Experts of a small language model: width 128, 645M tokens.
Below are experts of layer 5 (counted from 0) of a mixture-of-experts language model. Rows are named router (the router's row for the expert), up (a neuron's input weights, with its number), down (a neuron's output weights, with its number) and show model dimensions 0-127. Each number is 200 + 40 x the weight over its row's rms, rounded and kept within 0 to 999.
Before each expert's rows: a language model's description of what the expert responds to. This comes from a sample of Wikipedia text that the model never trained on.

# expert 3
What it handles: Wiki markup punctuation. Equals signs opening section headings after blank lines, plus table dashes, pipes and taxobox fields like Genus, Binomial, JPL.
router,181,236,162,205,218,186,270,254,222,212,228,139,240,249,207,164,234,285,247,158,205,151,177,200,232,154,261,244,215,192,253,243,152,171,129,125,180,208,269,206,201,158,217,241,187,181,262,175,162,198,185,221,236,197,183,109,243,201,193,208,199,197,301,166,286,184,196,173,189,200,173,191,246,232,157,217,216,162,216,210,295,264,107,156,154,205,226,204,202,258,164,172,219,158,184,186,292,161,234,165,223,211,277,213,192,224,181,150,144,160,151,186,138,203,194,168,147,200,163,183,161,220,138,204,242,248,196,199
up5,136,182,192,237,247,195,125,198,205,216,174,260,228,163,163,164,214,182,123,148,183,163,138,112,149,165,176,204,185,235,228,212,210,188,252,192,259,233,259,269,221,154,189,222,253,174,137,245,210,190,174,249,220,187,272,194,214,237,217,186,206,249,185,251,195,196,290,176,191,196,161,287,246,234,185,240,229,204,224,210,176,193,251,211,224,193,204,208,259,161,146,151,162,172,226,166,125,227,187,190,169,278,233,183,174,162,235,265,232,172,123,180,225,208,165,140,229,151,212,209,158,156,284,180,103,161,194,253
down5,173,265,183,199,228,222,142,174,234,207,203,163,271,240,202,130,181,192,214,192,186,127,204,186,226,241,154,152,199,279,223,200,134,174,218,175,245,133,204,282,222,182,255,101,205,216,204,218,294,175,266,207,182,168,216,222,229,211,208,246,232,156,233,141,230,275,252,170,189,154,160,130,266,123,178,202,174,143,189,199,197,174,192,182,205,192,232,183,285,145,255,128,136,258,190,256,227,152,225,195,139,250,207,153,204,201,208,213,216,188,253,186,138,223,254,159,229,205,166,207,197,185,256,202,191,266,211,193

# expert 9
What it handles: Word-final letters. Last letters or short endings completing a word, often in names and table entries, such as Mode-r-n, Unname-d, Pal-in.
router,135,200,207,161,194,175,268,287,209,244,186,165,261,254,163,126,181,219,174,203,134,121,216,237,234,227,215,215,228,155,173,280,97,172,182,149,292,187,208,205,159,141,195,238,200,232,204,175,178,270,165,256,198,223,181,170,240,226,176,210,203,222,193,219,265,130,159,198,218,172,126,137,245,256,208,252,214,201,253,207,249,198,150,193,218,190,195,177,168,274,218,161,234,184,194,220,212,187,223,218,209,200,245,166,259,229,253,179,231,136,179,247,201,131,196,175,182,138,124,124,173,173,170,206,251,186,164,241
up5,140,289,186,229,286,153,219,126,172,168,218,153,255,180,147,201,197,212,202,163,239,220,184,214,217,168,206,223,215,174,206,170,147,214,202,233,200,262,227,171,192,201,196,201,166,177,159,219,228,165,235,212,282,221,166,152,150,270,218,257,203,203,204,140,238,225,218,249,198,297,237,183,226,262,184,216,234,121,174,176,238,206,255,184,231,195,132,270,247,226,189,208,227,226,172,210,211,176,169,208,139,229,211,138,184,270,248,169,166,160,191,136,264,136,242,145,214,149,219,250,233,183,117,140,201,225,219,104
down5,279,193,141,189,212,138,183,190,171,234,171,199,136,217,206,196,188,162,277,210,154,175,113,217,125,188,182,153,168,134,177,245,177,249,230,309,167,229,189,204,212,198,113,161,235,193,163,252,164,218,131,213,203,212,242,195,180,172,197,188,169,202,208,177,221,164,232,157,192,252,204,246,185,172,275,152,189,205,245,188,217,186,188,152,186,191,221,135,280,174,157,139,180,209,265,192,217,274,215,229,293,228,227,155,208,181,225,229,281,240,218,182,198,278,185,221,129,182,214,160,173,202,256,303,199,200,217,186

# expert 1
What it handles: Foreign-name syllables. Short vowel-ending syllables inside non-English names, often transliterated Slavic, Japanese or Indian, such as Mik-ha-il, Kas-hi-a, Pan-ama.
router,157,236,235,148,158,214,223,251,221,235,211,177,219,228,229,185,235,234,178,171,200,191,224,285,164,150,179,185,244,165,231,187,151,212,159,161,211,225,224,160,152,121,261,242,248,219,292,200,159,230,211,177,232,201,181,135,266,170,167,262,145,254,227,182,237,152,204,240,190,266,159,156,203,245,183,288,274,247,242,216,204,244,196,142,117,172,209,214,171,250,208,100,131,166,233,207,232,214,213,211,239,184,237,182,213,174,185,193,207,198,177,198,110,135,209,153,175,171,128,147,228,223,132,200,260,196,191,172
up5,237,260,198,120,197,138,155,222,180,214,160,180,207,208,228,141,216,249,229,219,233,216,233,235,143,185,147,227,121,119,159,157,198,157,229,231,254,188,172,153,211,299,236,186,248,222,183,173,189,208,207,136,200,238,279,250,167,210,205,167,258,237,106,201,211,205,178,202,157,232,175,221,142,212,256,232,146,217,265,239,190,147,277,194,266,271,126,195,266,162,196,185,187,178,186,188,242,202,249,182,232,192,238,230,186,184,249,189,209,175,170,187,162,189,161,244,218,122,184,203,165,112,201,247,212,235,255,158
down5,284,274,204,199,274,251,231,204,192,217,122,231,245,223,170,219,226,189,233,240,178,172,175,192,248,234,196,267,176,166,250,156,242,181,185,248,154,217,210,194,163,218,200,166,172,193,203,254,165,147,199,95,204,209,125,138,224,242,205,202,227,152,218,165,253,169,178,177,189,181,216,169,197,252,233,144,166,128,156,210,99,259,149,233,174,138,127,238,191,224,244,216,176,187,191,248,165,222,184,152,131,219,216,250,206,192,173,210,202,227,295,216,208,237,148,164,216,230,247,199,253,232,125,119,229,173,235,197

# expert 8
What it handles: Paragraph breaks and articles. Double line breaks before headings or new paragraphs, plus "the", "a" and quotation marks, often in album and song listings.
router,239,202,186,190,216,142,188,241,179,225,245,180,217,203,158,173,208,236,204,192,157,171,164,201,225,213,316,211,193,198,195,268,158,221,243,143,268,236,209,216,219,208,198,263,206,195,237,215,153,242,168,207,267,243,238,158,182,256,218,184,181,172,216,134,226,114,168,175,223,215,189,231,256,257,93,274,246,213,246,212,211,225,180,165,148,204,220,235,134,217,150,144,225,209,169,147,242,205,267,270,231,196,216,196,287,219,221,149,162,161,148,109,229,233,161,152,154,150,157,199,192,211,162,183,233,196,112,161
up0,175,178,162,275,247,155,276,180,215,201,205,221,196,141,185,170,239,192,219,148,225,243,172,276,173,187,236,230,239,224,239,165,180,155,171,148,202,173,166,144,144,242,165,188,208,191,159,182,193,203,152,181,106,252,179,226,145,214,190,249,219,192,196,233,157,203,258,194,124,169,203,173,172,237,201,177,275,265,158,161,192,208,257,224,241,229,265,221,202,245,299,152,115,154,237,203,208,123,200,108,265,210,191,200,210,162,210,171,159,199,142,233,201,223,276,200,260,152,254,184,216,291,170,210,203,213,204,182
down0,212,250,213,153,154,221,275,177,241,252,224,139,190,179,224,198,140,183,195,254,147,195,119,154,173,166,154,171,204,169,202,215,192,248,157,179,122,213,244,204,255,155,190,123,219,235,227,214,190,292,175,261,210,119,162,180,305,240,241,249,191,201,199,129,174,163,223,228,247,191,217,246,250,174,170,190,151,144,246,214,216,258,138,208,237,174,170,262,258,138,156,219,197,259,170,236,218,269,140,246,162,159,227,181,200,224,191,194,219,244,164,181,207,218,249,219,154,169,223,192,145,147,256,217,176,231,184,197